From a checkpoint of a small mixture-of-experts model trained on Wikipedia: a sigmoid router.
Below are experts of layer 8 (counted from 0) of a mixture-of-experts language model. Rows are named router (the router's row for the expert), gate (a neuron's input weights, with its number), up (a neuron's input weights, with its number) and show model dimensions 0-223. Each number is 200 + 20 x the weight over its row's rms, rounded and kept within 0 to 999.
After each expert's rows: a language model's description of what the expert responds to. This comes from a sample of Wikipedia text that the model never trained on.

# expert 19
router,193,207,195,242,190,195,197,212,150,216,215,184,206,153,184,176,209,177,187,152,213,204,206,211,200,162,175,243,145,201,203,188,201,215,224,168,216,196,179,210,216,196,199,192,180,203,210,207,227,200,213,211,191,179,204,216,224,214,172,203,196,220,178,167,229,185,190,213,223,190,217,177,222,210,178,215,175,205,184,203,192,194,224,217,194,200,223,152,210,186,196,186,200,225,240,193,188,207,196,193,201,215,218,213,184,225,192,183,182,228,184,202,210,195,204,205,205,194,175,197,184,209,172,218,148,225,183,217,193,192,204,200,177,208,199,208,212,181,178,214,183,188,203,161,195,189,229,227,186,201,179,221,190,211,225,206,190,236,223,194,220,212,205,186,184,222,193,157,181,218,212,206,225,179,195,155,192,214,183,249,231,199,199,193,229,171,214,193,221,179,219,224,172,217,227,177,216,212,206,215,161,184,226,175,210,195,198,206,192,188,188,191,181,192,174,194,205,250,178,222,191,246,167,233
gate0,202,198,198,194,197,220,167,176,181,184,223,205,213,194,175,195,206,175,215,189,194,177,221,176,203,249,215,164,168,185,219,200,187,236,198,203,174,200,227,186,237,196,184,173,204,219,216,221,152,180,185,208,169,185,199,186,220,215,182,168,158,149,220,216,234,210,187,188,225,182,222,215,202,209,164,220,192,236,215,208,198,190,185,181,232,234,192,192,201,211,201,177,227,252,228,189,207,194,180,183,235,193,197,187,191,195,203,174,194,224,237,236,194,244,194,189,176,216,191,170,195,200,185,213,210,220,233,180,173,195,186,212,185,209,183,207,173,207,204,188,178,218,175,208,201,189,198,180,201,219,202,229,202,208,222,193,201,170,202,217,207,191,218,223,234,179,209,207,219,202,194,159,218,188,228,172,197,226,161,225,195,161,194,205,199,158,180,185,219,179,245,228,220,217,216,179,213,193,204,218,208,191,203,208,210,199,194,191,172,185,232,222,226,222,188,188,204,200,184,195,191,196,201,186
up0,215,192,205,242,216,205,204,202,184,206,178,165,186,223,208,197,195,184,190,202,205,196,214,213,213,155,181,205,218,200,173,217,201,177,224,232,176,218,181,220,178,213,206,220,238,148,193,191,265,244,210,203,189,213,215,206,192,187,213,189,203,236,206,209,153,203,213,183,198,223,192,214,214,212,237,206,212,169,196,224,212,221,202,185,160,166,205,158,231,174,182,252,178,158,175,198,201,214,215,194,201,182,194,192,222,194,201,209,201,182,200,195,211,156,172,179,211,227,186,233,195,216,197,205,212,192,175,212,212,196,194,208,213,168,228,174,214,218,189,202,224,188,192,200,181,216,189,183,212,191,201,179,174,193,168,205,190,185,189,203,211,211,141,184,160,201,197,190,201,217,189,234,182,179,196,237,206,166,212,190,192,203,177,179,177,215,220,219,226,199,165,190,174,215,198,215,192,203,201,197,185,189,169,192,193,210,198,196,241,177,182,186,200,189,232,170,194,204,209,166,188,185,202,184
Description: Vowel-plus-consonant pieces inside rare names and foreign words, such as Sa-ur, Ouar-zazate, Mag-ir-us, plus month names.

# expert 33
router,211,171,182,180,201,189,213,207,169,222,215,204,204,170,221,174,179,210,197,207,190,246,190,159,200,163,202,193,179,170,193,205,198,221,195,195,231,180,180,236,200,217,189,189,200,199,182,155,190,234,227,219,207,187,208,207,220,215,192,208,187,222,219,181,199,179,171,227,240,158,201,186,243,211,218,188,174,188,190,211,209,186,206,219,183,202,265,189,182,204,196,195,227,196,250,218,191,216,195,176,213,256,222,205,200,247,193,200,177,215,220,202,182,204,164,215,196,230,207,242,228,230,161,197,184,225,171,216,207,200,211,184,203,193,141,180,211,170,170,199,211,179,215,171,172,189,214,245,181,210,194,191,191,170,191,231,185,188,207,215,191,174,218,210,183,198,211,199,196,202,187,205,228,218,201,225,176,203,205,198,201,190,211,182,202,213,192,194,200,188,214,192,192,200,227,175,218,175,204,203,189,191,238,207,218,175,183,194,202,203,205,226,206,170,185,171,197,226,197,192,201,214,190,217
gate1,192,242,196,204,213,202,217,154,198,213,207,183,201,211,229,179,215,257,200,195,216,210,203,214,207,180,211,218,205,214,207,227,193,176,179,228,181,220,179,199,191,198,187,178,189,208,205,210,201,210,232,188,159,195,199,215,212,209,189,185,216,193,201,198,211,202,243,173,207,232,161,231,224,195,196,198,180,208,238,173,201,191,192,194,209,208,203,186,218,212,174,183,224,201,193,222,267,208,218,258,208,191,212,177,194,219,221,218,178,211,189,196,216,205,225,160,247,213,210,211,213,206,219,185,194,194,181,232,202,193,230,126,215,197,221,184,213,205,200,211,234,172,199,219,176,192,220,210,199,201,193,217,204,230,216,175,201,207,144,195,176,213,231,215,162,187,195,206,224,214,227,199,194,215,225,247,198,239,191,193,230,186,191,179,200,160,203,214,180,214,190,196,214,195,190,207,186,172,214,172,224,195,213,218,182,196,203,205,178,185,199,202,222,194,217,176,199,201,213,208,203,225,235,211
up1,181,223,194,211,260,221,214,214,198,220,174,194,203,177,232,182,205,213,214,180,207,196,199,183,177,196,219,205,236,195,209,164,181,200,238,187,225,236,174,218,175,169,217,177,220,198,206,162,223,201,248,232,210,218,233,195,203,217,194,208,208,211,198,175,213,233,220,201,210,203,231,197,209,199,222,232,168,189,192,194,190,202,235,209,199,204,223,210,210,194,167,185,191,222,206,226,208,235,231,216,213,195,200,192,233,208,195,228,210,204,226,211,245,223,176,184,216,192,225,234,213,233,178,181,197,219,160,207,221,203,181,179,180,190,190,155,199,219,213,185,246,198,184,208,193,213,221,236,185,226,177,198,205,225,184,201,184,198,166,220,190,231,174,232,197,190,217,221,201,247,205,209,214,154,210,193,203,200,220,205,203,191,214,183,202,202,214,192,158,212,217,162,179,190,200,191,199,155,223,190,207,174,196,196,214,209,208,193,208,193,175,213,200,189,162,192,200,210,183,213,182,199,216,181
Description: Dashes, colons and pipes that structure infobox lines, taxonomy lists and table cells; also including, include, bullet marks.

# expert 0
router,190,200,171,197,226,217,212,189,214,238,242,189,173,157,215,151,209,186,170,251,206,200,203,191,200,167,197,189,191,194,219,193,201,235,172,197,200,209,185,258,217,200,190,195,204,197,196,165,207,208,241,217,197,179,195,188,192,210,207,217,201,201,201,197,204,214,183,226,204,184,204,222,200,210,177,205,195,189,203,223,241,166,198,220,175,192,221,208,178,217,222,234,220,210,196,202,189,216,184,186,219,187,202,208,178,235,230,208,165,197,223,209,200,195,167,236,202,189,193,252,208,191,172,180,200,164,223,177,191,237,214,214,181,226,215,200,208,182,182,216,211,212,209,173,196,190,199,176,224,207,201,211,205,205,170,234,181,237,198,217,204,196,213,176,173,204,196,171,224,206,178,203,162,201,200,225,189,202,238,197,204,205,194,219,221,153,214,230,200,174,197,184,188,196,225,186,201,177,222,212,174,217,181,192,222,205,157,180,247,214,174,189,175,184,197,189,183,238,175,203,193,212,199,226
gate0,180,198,210,197,218,217,190,182,227,244,182,188,173,188,190,165,227,172,208,202,188,202,206,196,212,173,196,174,161,226,223,193,175,216,189,208,183,207,194,235,221,200,217,168,217,203,209,173,182,173,197,209,201,196,169,180,221,213,208,192,183,182,204,257,174,225,186,229,196,176,231,228,203,196,197,206,164,172,176,190,210,154,195,257,217,210,177,239,230,216,202,174,188,222,207,191,189,221,220,190,224,207,199,212,184,222,236,187,186,232,177,198,225,227,200,203,223,167,202,208,199,206,208,197,226,193,193,172,199,206,218,224,186,203,226,207,187,213,197,201,196,210,187,213,190,171,185,206,220,207,194,215,226,209,202,182,208,209,193,206,195,191,234,206,217,192,188,216,193,220,199,227,157,192,211,221,196,202,227,219,213,209,186,187,232,154,203,240,173,188,190,188,179,186,213,175,204,198,178,232,186,223,178,234,192,196,185,190,193,196,256,197,210,230,150,172,195,198,186,211,159,199,223,218
up0,210,225,177,207,205,210,188,229,172,176,234,192,206,194,213,229,179,191,187,215,187,171,202,226,178,228,190,204,170,229,222,231,186,186,165,225,226,257,214,225,195,185,196,211,202,193,194,232,210,237,203,208,220,205,213,232,194,186,198,231,216,202,210,177,197,213,167,193,183,211,187,186,189,222,203,201,189,208,227,172,181,226,183,167,206,180,196,194,213,156,190,238,185,183,185,178,232,200,140,208,188,204,231,169,203,188,177,194,199,194,235,213,191,161,240,187,190,207,205,201,210,199,178,205,191,221,179,211,201,215,182,196,212,185,187,165,187,192,187,167,213,195,198,221,225,211,213,194,220,206,189,194,184,195,142,220,190,198,215,183,192,199,183,180,170,218,214,238,225,204,215,189,184,197,177,181,215,175,177,196,163,196,195,241,195,219,220,175,221,195,188,208,203,203,171,179,180,178,211,181,185,223,204,171,178,195,208,196,212,174,182,228,170,191,223,233,194,188,189,174,206,163,160,213
Description: Mid-word syllables of non-English names and words, especially Japanese, Slavic, Indian or Turkish, such as ka, ko, ya, ji.

# expert 18
router,201,174,182,218,190,183,212,216,187,207,213,216,202,186,210,194,173,199,143,190,185,190,198,210,200,191,216,228,151,210,213,183,157,232,213,184,193,228,175,218,201,187,157,204,199,204,201,191,209,230,216,212,203,185,197,212,230,183,208,204,205,218,199,190,211,205,179,221,218,191,240,173,203,221,201,192,227,225,194,218,207,181,184,231,161,196,262,200,182,208,226,206,219,212,231,206,193,211,185,193,222,218,202,246,185,220,205,213,178,157,222,192,193,200,199,212,201,168,204,201,218,206,216,161,196,207,206,213,172,211,208,183,183,186,187,198,214,193,155,220,169,206,189,178,190,154,246,243,176,190,223,219,217,191,170,184,201,225,205,208,224,185,202,184,243,226,228,162,202,194,188,210,200,206,202,187,217,177,206,207,172,193,174,222,204,189,232,174,228,187,197,199,203,188,239,218,198,175,189,187,176,184,209,210,210,184,169,231,195,211,190,175,184,152,164,191,204,210,184,205,207,220,174,216
gate0,174,198,198,192,210,220,194,212,208,205,193,208,192,213,190,196,274,197,195,219,215,195,224,200,192,197,206,182,239,176,180,233,186,213,178,234,225,208,179,185,181,211,208,200,191,203,189,201,187,166,170,220,180,213,189,215,214,167,181,160,213,236,223,229,185,210,202,184,188,193,202,232,204,188,211,186,217,208,194,181,210,190,180,198,203,207,193,212,195,242,184,231,198,177,181,175,198,174,170,242,226,220,204,182,229,200,169,214,219,166,171,218,180,184,220,211,196,193,173,209,188,165,170,205,185,207,217,187,200,192,151,196,193,185,211,214,177,175,220,180,201,201,183,213,181,208,198,193,193,152,205,193,250,213,173,193,186,241,172,229,166,229,225,172,187,202,212,223,194,192,191,210,190,208,173,206,199,177,190,197,209,191,226,208,225,189,206,172,206,177,230,203,211,202,180,186,204,217,171,235,192,219,224,165,210,178,209,175,198,166,182,195,214,180,230,193,183,215,187,137,195,193,200,219
up0,208,192,225,203,223,188,212,181,165,224,208,199,155,173,233,204,195,198,198,190,180,210,174,159,226,196,197,231,180,237,189,215,200,166,192,192,212,217,193,170,205,218,197,183,163,174,215,194,215,229,220,188,198,179,199,195,181,243,188,199,206,185,172,194,225,204,192,236,215,183,195,199,179,231,215,200,167,205,186,208,166,207,195,201,199,146,203,172,184,211,206,244,226,210,179,220,205,195,209,182,201,225,190,229,203,227,234,211,194,224,207,207,199,206,201,173,233,199,199,208,224,188,223,173,189,213,191,183,216,185,205,204,180,214,185,214,203,211,189,205,191,217,181,183,197,184,167,182,204,217,221,184,186,204,185,178,225,199,194,208,193,200,200,214,181,186,199,211,190,195,203,240,233,206,215,232,180,218,239,208,186,232,174,152,213,219,192,191,195,165,161,209,190,175,222,193,174,213,255,191,195,187,167,208,212,200,199,200,213,196,224,202,201,234,145,191,168,176,201,237,245,229,217,197
Description: First pieces of split words and foreign function words, such as Lo-com-otive, gen-ios, und-esirable, des, et, al, often in Latin binomial or taxonomy lists.

# expert 42
router,202,234,202,208,161,202,217,185,206,215,199,195,196,171,252,193,174,217,170,180,202,189,221,189,200,199,206,180,194,174,190,173,222,221,176,167,229,229,180,212,209,194,171,200,165,212,187,180,178,208,225,190,175,187,237,204,206,210,208,187,208,214,182,200,216,215,182,208,253,178,203,163,208,199,214,187,207,222,219,201,183,163,207,224,180,187,225,191,179,178,195,225,212,200,206,237,173,188,177,195,202,242,201,216,225,183,182,213,163,200,233,209,212,209,198,203,216,192,214,204,181,237,200,186,190,200,205,222,179,215,238,133,164,209,191,186,228,182,163,209,183,196,186,148,177,218,201,212,161,196,192,229,233,184,180,219,224,204,200,197,204,194,216,181,179,191,197,177,204,163,214,198,225,215,191,198,178,191,182,212,174,174,183,193,226,195,214,201,199,203,212,217,177,194,211,204,217,186,225,218,184,226,181,199,227,193,177,202,213,201,177,174,170,178,208,185,188,200,198,204,205,250,171,237
gate1,194,216,223,197,176,200,209,186,230,219,206,216,161,230,215,218,196,222,206,171,210,199,185,200,185,211,222,177,213,190,200,189,201,157,214,212,211,208,192,178,203,195,229,188,190,195,199,220,205,209,227,174,166,195,226,235,157,206,207,175,203,218,232,187,187,200,210,202,199,226,192,205,232,202,183,213,181,222,203,162,194,194,220,226,223,164,226,247,198,194,194,230,185,200,170,218,209,186,189,222,194,222,225,221,227,168,220,213,201,198,218,192,213,249,220,177,191,182,205,199,201,207,219,217,184,189,197,186,229,227,193,185,188,237,201,223,194,161,213,166,193,211,181,232,199,171,245,173,175,168,205,202,235,194,192,220,248,186,207,226,178,245,210,168,180,189,189,236,213,200,195,209,200,210,181,214,187,224,227,183,184,210,236,184,202,189,206,192,164,220,225,207,231,171,150,202,214,227,187,190,206,212,196,216,206,182,205,196,205,236,179,202,163,176,194,200,197,178,197,228,180,207,206,217
up1,212,187,213,195,195,184,203,212,215,204,228,184,151,232,204,204,176,219,196,180,199,212,186,186,188,169,202,188,189,215,212,187,188,194,183,201,253,176,182,177,198,180,211,197,184,199,201,214,198,187,267,181,182,172,202,225,175,222,222,170,201,231,188,190,198,189,177,192,201,203,184,196,223,185,189,212,182,229,165,175,169,191,185,203,193,183,207,192,181,217,201,231,191,188,186,220,207,181,181,216,214,237,197,231,214,175,198,175,168,184,215,187,185,233,238,153,194,174,191,186,231,216,217,199,218,155,213,195,232,214,205,183,169,204,190,227,190,180,181,185,201,230,161,203,208,161,225,209,188,203,218,199,216,228,152,185,227,212,207,198,186,267,195,176,180,195,205,217,217,210,207,183,209,206,198,225,207,212,230,203,215,193,225,157,189,196,215,206,200,193,217,213,201,188,196,181,224,229,211,197,199,207,220,200,194,174,220,195,202,228,179,180,148,207,210,172,209,199,198,250,203,220,195,200
Description: Place and nationality words such as States in United States, American, British, York, London, Chile, and National, often in infoboxes.

# expert 4
router,191,189,201,195,184,175,224,203,181,175,189,215,146,172,194,193,178,187,241,181,185,208,216,174,201,187,184,193,162,203,166,190,195,235,184,178,189,214,178,199,192,205,177,191,207,201,209,165,203,204,263,230,204,185,216,217,205,214,199,206,216,197,208,195,221,158,183,225,227,163,252,191,196,210,211,201,220,140,202,221,175,176,207,204,182,219,238,178,211,215,215,191,170,203,229,217,195,189,178,202,191,224,211,220,176,244,198,194,185,203,234,210,209,212,191,193,203,191,175,179,219,223,228,163,182,203,191,197,176,208,228,177,203,186,180,200,225,187,179,215,214,215,199,176,190,175,226,208,181,216,194,213,177,214,211,209,201,205,242,214,207,209,198,197,194,218,227,158,220,198,221,210,188,232,213,196,208,191,218,213,160,191,197,198,198,188,220,189,201,182,203,187,177,186,180,182,228,184,216,218,188,153,201,199,214,187,178,206,203,194,171,155,166,165,170,208,189,224,191,197,215,226,183,226
gate4,213,176,181,220,202,176,188,207,173,202,236,199,202,203,215,188,201,229,209,177,187,196,204,227,199,184,198,151,208,192,190,204,242,197,168,165,195,208,205,189,216,244,166,201,205,194,195,196,200,232,221,218,200,220,232,215,199,221,195,139,220,217,205,219,160,230,170,190,223,182,206,220,182,205,189,220,204,198,203,180,207,184,202,210,196,192,209,187,200,190,222,206,196,215,171,215,227,186,207,235,178,217,179,187,224,215,227,211,213,194,187,192,217,198,219,209,228,189,218,201,158,197,220,146,223,171,211,177,245,195,146,160,204,204,191,212,202,211,199,206,195,174,224,227,173,202,219,240,216,182,184,200,225,232,224,196,232,255,185,198,178,179,205,216,200,161,217,227,218,205,222,218,205,211,224,197,196,212,187,197,199,193,251,178,177,206,227,186,182,187,198,174,190,185,222,202,198,206,186,216,216,225,199,177,212,223,207,187,188,200,212,222,205,185,219,205,193,254,185,191,224,210,198,200
up4,211,166,186,210,210,180,201,207,164,174,218,202,188,221,216,190,194,220,208,193,194,210,211,211,180,194,177,181,219,211,174,183,225,209,187,184,182,203,183,162,179,224,176,223,231,212,211,199,186,231,207,234,217,180,219,232,170,226,190,133,199,220,213,199,167,218,173,204,226,167,213,207,166,182,184,211,234,177,189,186,187,195,213,198,201,179,208,196,211,183,213,211,201,205,180,219,207,180,205,213,193,213,176,208,212,226,201,192,228,184,186,208,223,183,222,194,221,187,205,210,174,212,190,148,232,205,220,165,236,221,161,156,230,197,188,211,205,212,226,213,195,190,215,246,191,210,219,223,198,204,177,168,210,222,229,185,253,253,191,204,180,194,196,220,200,193,215,207,224,208,234,216,220,201,202,171,209,200,173,184,198,202,240,197,177,203,197,196,185,175,187,182,184,181,222,199,197,200,187,233,213,197,192,168,236,203,220,201,196,201,203,207,186,191,229,223,186,257,182,197,216,214,210,213
Description: Commas, including number-plus-comma tokens, after dates, names, places and list items, before and, which, but, or a following name.

# expert 1
router,208,183,201,229,236,219,219,241,175,223,242,228,197,191,223,157,186,209,166,207,186,196,222,157,201,184,196,226,181,218,180,192,221,207,206,178,208,222,173,238,189,203,200,175,168,183,205,180,209,200,237,215,191,193,172,181,217,222,195,194,225,214,181,208,204,198,192,234,215,176,195,170,193,213,192,197,201,199,167,203,187,178,187,223,178,173,204,194,148,241,212,198,197,211,225,220,214,197,210,210,204,214,192,215,185,200,195,201,175,208,213,175,196,224,187,182,195,179,186,206,236,206,222,175,224,215,192,217,186,208,218,196,187,202,188,203,210,198,167,212,227,217,192,137,174,170,248,231,191,217,173,221,187,222,188,195,179,227,201,191,220,201,174,142,221,207,189,150,193,193,182,192,213,215,197,166,211,179,221,207,201,208,212,214,215,185,186,168,202,193,183,182,211,219,182,191,237,189,230,205,184,211,214,210,205,196,195,194,176,210,216,178,170,194,176,183,201,229,182,207,243,214,179,217
gate0,162,217,182,179,228,223,203,183,226,218,244,212,199,188,182,176,244,174,228,254,213,217,217,196,190,170,209,186,230,192,194,187,217,197,178,197,181,223,196,231,237,201,208,179,193,196,174,197,211,189,200,198,191,211,189,166,210,225,197,178,212,192,217,187,197,232,214,210,214,194,184,213,177,225,204,180,189,234,220,211,173,191,186,225,202,194,189,243,202,233,213,184,237,181,169,187,229,205,181,175,194,209,220,189,176,206,233,225,204,179,178,218,223,207,193,168,180,180,218,189,186,220,187,198,215,231,240,172,203,218,179,197,212,173,209,196,192,198,222,194,180,199,180,199,194,199,187,233,187,210,200,229,216,245,228,214,204,179,175,213,205,184,191,199,222,167,161,201,176,179,229,211,182,231,201,191,209,178,189,229,211,219,200,232,182,147,171,184,199,190,187,187,195,232,189,162,230,197,161,217,227,214,216,217,195,174,225,191,187,196,215,201,205,205,197,191,176,172,212,186,230,202,204,205
up0,217,212,222,212,188,192,187,224,174,155,197,238,193,207,212,196,166,203,190,167,178,196,180,221,206,246,209,215,191,201,168,226,190,238,193,172,203,200,220,189,167,185,173,207,187,219,208,199,225,191,207,200,201,202,229,197,175,207,151,206,176,206,183,238,197,152,218,199,176,239,231,208,210,156,214,199,200,205,183,153,224,174,212,175,191,207,219,175,196,153,178,215,160,215,217,209,168,207,237,197,204,184,199,202,224,199,198,180,216,203,224,181,216,200,227,218,216,174,233,228,191,216,209,201,215,195,211,190,164,213,224,198,186,232,186,212,222,217,185,236,225,197,193,183,176,213,231,195,216,202,200,202,187,148,199,176,194,210,212,194,183,206,215,213,180,189,195,216,217,222,175,181,188,198,197,206,183,208,208,201,202,175,205,212,209,241,218,189,195,217,195,189,227,179,200,221,190,170,222,173,189,165,179,169,184,238,205,198,201,204,201,204,236,162,207,223,224,217,217,202,213,186,198,175
Description: First syllable pieces of capitalized names and foreign words, such as San, Bar, Kan, Pan, Mont in Sandstone, Montignoso.

# expert 40
router,223,179,175,176,184,204,222,214,181,194,207,184,191,192,200,188,177,204,141,191,166,193,215,210,199,168,217,203,185,218,202,215,201,192,179,182,174,200,188,236,218,219,179,197,199,232,220,169,208,202,222,210,186,187,209,194,205,197,206,219,161,211,182,208,194,214,179,208,193,190,237,176,199,217,215,205,206,213,198,199,208,149,207,200,193,215,240,181,170,202,202,169,227,203,219,219,171,207,195,203,225,227,197,206,233,185,206,215,210,148,204,223,179,193,182,213,191,197,219,196,232,215,190,159,177,190,238,218,232,148,214,243,156,173,186,193,205,188,175,185,173,184,193,172,210,175,218,202,196,175,231,209,203,214,181,208,218,214,184,222,216,213,208,191,203,216,203,198,217,211,218,189,211,222,194,218,185,171,215,188,190,189,204,222,189,183,209,163,219,207,216,164,190,222,189,201,222,197,212,213,184,157,216,201,204,172,208,252,179,184,187,184,171,163,207,159,182,209,195,224,248,184,178,225
gate0,220,224,184,195,235,203,246,210,200,173,197,165,228,193,169,179,185,194,190,227,176,188,216,215,243,201,189,201,204,228,204,227,203,193,227,187,216,181,192,220,199,217,218,183,231,197,237,199,196,215,188,208,185,203,186,173,194,200,186,206,186,234,195,163,226,215,178,186,174,247,181,218,199,216,203,194,176,222,177,151,197,219,189,183,179,203,149,196,199,195,184,202,197,185,178,206,200,197,190,215,218,177,172,189,193,165,213,204,247,182,240,185,158,183,176,167,215,245,176,191,231,170,192,155,201,183,228,207,200,201,194,206,209,214,203,182,175,204,195,186,185,205,162,194,191,206,216,235,217,178,200,189,210,238,180,197,209,179,198,214,238,208,182,238,207,203,190,210,210,186,196,214,184,217,200,210,193,236,200,201,212,227,209,211,166,203,214,207,198,188,239,193,186,199,212,188,188,194,236,218,226,189,217,198,225,183,207,234,224,207,230,211,192,188,232,164,192,191,172,192,180,198,167,212
up0,217,207,208,201,205,190,198,200,192,194,176,230,228,223,189,219,160,206,226,189,238,188,228,221,216,250,186,211,239,171,171,223,237,171,209,217,184,196,188,197,203,190,174,162,226,169,178,171,199,178,199,186,207,206,200,213,189,188,217,146,194,191,216,178,205,232,190,201,181,202,227,227,186,217,174,191,228,221,220,220,215,187,198,209,206,190,205,159,168,235,181,199,197,219,196,168,200,218,199,229,224,170,222,188,218,185,180,189,213,216,177,207,161,209,186,214,205,209,226,175,179,218,215,230,203,180,187,169,203,194,197,199,206,179,196,201,236,189,199,214,199,177,195,206,228,222,140,183,218,245,198,189,198,198,176,166,203,217,189,231,177,172,186,212,187,191,200,191,184,173,186,195,186,195,221,188,214,217,201,200,226,207,206,195,208,228,181,192,216,215,162,199,183,165,207,183,220,194,192,212,193,245,209,171,205,182,209,204,197,173,214,188,212,155,190,193,194,181,226,189,188,163,165,215
Description: The preposition in, plus word-initial prefixes and name particles such as In, De, un, re, anti, de, La.

# expert 36
router,186,168,199,217,203,191,223,204,192,240,191,178,171,171,210,184,167,168,213,194,208,208,202,184,203,182,198,178,192,167,173,193,234,213,207,189,185,216,185,201,219,187,189,218,204,207,221,162,257,229,250,227,166,153,206,228,230,200,186,176,194,208,193,192,190,191,188,183,223,167,243,149,193,201,193,218,202,163,190,201,183,207,206,237,185,180,249,207,213,219,218,195,222,175,228,217,176,204,209,196,236,201,197,225,203,185,202,204,177,190,186,191,202,196,181,197,208,198,197,223,207,216,186,198,171,215,223,189,153,218,216,192,184,170,174,206,213,197,184,214,187,216,207,176,218,157,208,198,181,215,255,223,193,231,196,187,208,181,199,205,213,170,196,199,228,191,204,187,212,191,198,191,199,233,209,192,213,209,210,222,198,203,161,201,202,176,215,220,183,186,216,182,203,187,208,208,192,214,195,188,204,203,181,199,228,198,168,215,202,214,181,164,173,167,173,175,210,231,203,199,226,248,213,217
gate5,205,170,217,208,184,174,198,223,222,206,204,200,174,218,195,238,195,192,202,198,218,190,209,191,205,196,220,220,220,167,214,208,196,182,190,207,189,212,194,173,210,194,194,180,208,173,163,228,232,210,212,213,214,182,233,192,233,173,148,170,213,233,203,218,152,187,231,188,229,215,196,192,190,200,185,196,238,220,173,207,210,211,213,187,188,180,183,203,191,207,185,187,206,200,227,223,204,249,186,204,218,192,207,227,187,199,187,217,175,215,179,174,161,204,240,181,210,223,184,185,193,201,147,158,172,188,227,213,185,204,179,201,186,203,194,152,185,184,196,205,211,196,196,176,183,207,180,230,197,175,224,218,169,201,214,215,251,168,215,216,229,171,209,200,217,189,176,243,166,225,202,234,236,196,187,201,195,216,153,165,210,166,205,198,219,216,195,185,192,198,206,199,221,183,195,179,212,207,202,193,231,211,218,192,204,178,199,239,191,189,221,220,216,194,202,176,175,190,205,199,173,186,185,186
up5,186,204,170,181,209,231,200,178,170,178,197,219,212,195,217,158,210,208,184,185,185,204,212,190,188,197,178,192,160,239,199,208,201,215,205,196,211,158,224,205,198,210,191,220,175,208,228,165,177,196,214,201,177,218,146,210,167,213,242,220,196,170,205,201,233,232,187,200,173,174,195,220,218,184,209,208,180,197,229,185,188,189,190,206,188,212,224,189,181,176,207,230,192,216,177,175,190,148,223,191,197,218,195,208,196,197,216,193,223,183,224,227,237,201,172,202,185,193,212,214,208,204,225,232,220,215,168,186,222,195,223,177,194,209,197,267,225,197,193,181,204,216,186,205,198,188,208,178,186,222,191,193,241,197,180,187,147,218,189,186,184,240,213,220,187,200,232,176,221,165,180,182,153,214,213,221,184,177,226,212,186,232,210,202,195,191,203,214,214,193,198,193,183,242,205,218,194,201,193,217,178,195,186,223,199,219,197,166,203,201,175,178,175,215,191,212,216,219,218,191,242,192,202,221
Description: Raw byte pieces of Chinese and other non-Latin characters, plus commas and opening parentheses in tables, and mid-word pieces like en, i.

# expert 15
router,189,197,221,198,206,200,224,230,204,225,243,186,207,159,239,176,177,203,182,181,185,183,198,180,243,179,175,208,182,176,192,194,207,229,204,187,188,200,217,217,213,217,167,223,206,202,196,172,213,218,246,221,192,227,190,189,238,203,197,201,218,218,163,182,209,181,196,216,221,166,215,177,201,231,189,149,202,174,209,210,214,208,200,215,190,198,237,161,192,242,199,195,230,209,234,188,189,188,215,189,198,199,219,230,184,199,195,207,160,199,236,198,198,192,211,216,197,184,181,221,231,203,182,174,169,231,209,212,204,201,224,167,189,186,186,218,205,183,176,233,178,187,186,161,205,181,232,192,195,195,189,207,195,209,183,206,188,238,197,214,225,213,215,203,195,213,209,149,212,184,216,191,185,176,208,203,215,183,213,216,187,209,181,215,229,180,225,203,185,206,187,187,189,187,232,194,195,177,186,214,166,171,182,192,232,199,183,217,201,217,179,180,161,206,190,207,189,189,251,216,186,217,183,252
gate0,177,202,208,208,202,184,195,209,217,214,196,177,206,230,207,207,188,193,213,183,200,210,207,191,189,208,189,204,210,217,205,193,162,196,198,184,207,218,202,201,176,203,194,207,211,224,208,198,181,190,181,247,178,188,190,159,203,177,194,207,206,217,194,177,221,201,193,188,188,166,187,170,171,179,219,193,236,199,207,197,200,198,173,173,232,181,208,207,193,244,187,191,210,206,233,261,193,223,191,207,226,184,207,199,219,166,233,204,237,204,225,214,199,196,183,210,144,182,214,191,211,200,195,215,203,216,193,228,148,218,212,195,176,205,238,228,217,195,137,183,224,165,198,203,230,201,189,188,218,217,220,186,202,214,171,203,190,217,195,166,185,205,235,204,165,228,200,182,162,193,203,217,207,220,190,188,152,174,198,152,205,190,181,192,178,212,188,153,202,213,178,215,216,199,187,217,201,162,186,176,185,195,224,210,164,229,207,198,162,202,191,202,182,215,178,211,179,170,177,204,188,158,197,186
up0,179,204,199,207,230,200,234,191,212,210,198,198,225,224,188,201,183,180,203,178,211,200,199,211,194,204,187,214,190,229,226,185,185,198,174,183,211,202,201,214,186,194,207,207,224,219,212,203,228,201,179,231,179,178,201,163,205,184,205,205,205,221,196,174,214,201,193,183,190,180,202,194,180,209,217,187,223,198,229,183,228,207,189,197,234,175,191,183,216,243,200,179,205,181,232,248,190,198,217,192,223,170,181,201,253,163,239,197,204,200,231,179,193,186,160,191,161,207,216,203,205,206,194,228,215,190,190,229,175,203,215,198,163,182,211,225,218,206,162,225,232,156,182,184,197,192,197,197,227,207,232,163,234,206,152,193,178,233,179,208,186,205,238,195,179,194,189,164,188,194,217,217,189,203,191,182,176,199,195,160,205,199,196,203,163,219,209,179,198,229,167,216,193,178,214,224,178,144,209,222,195,194,225,204,184,218,204,212,176,232,180,187,188,185,176,214,203,154,204,207,183,167,176,179
Description: Pipes and dashes opening table rows or list lines, plus clause connectors such as as, which, because and what.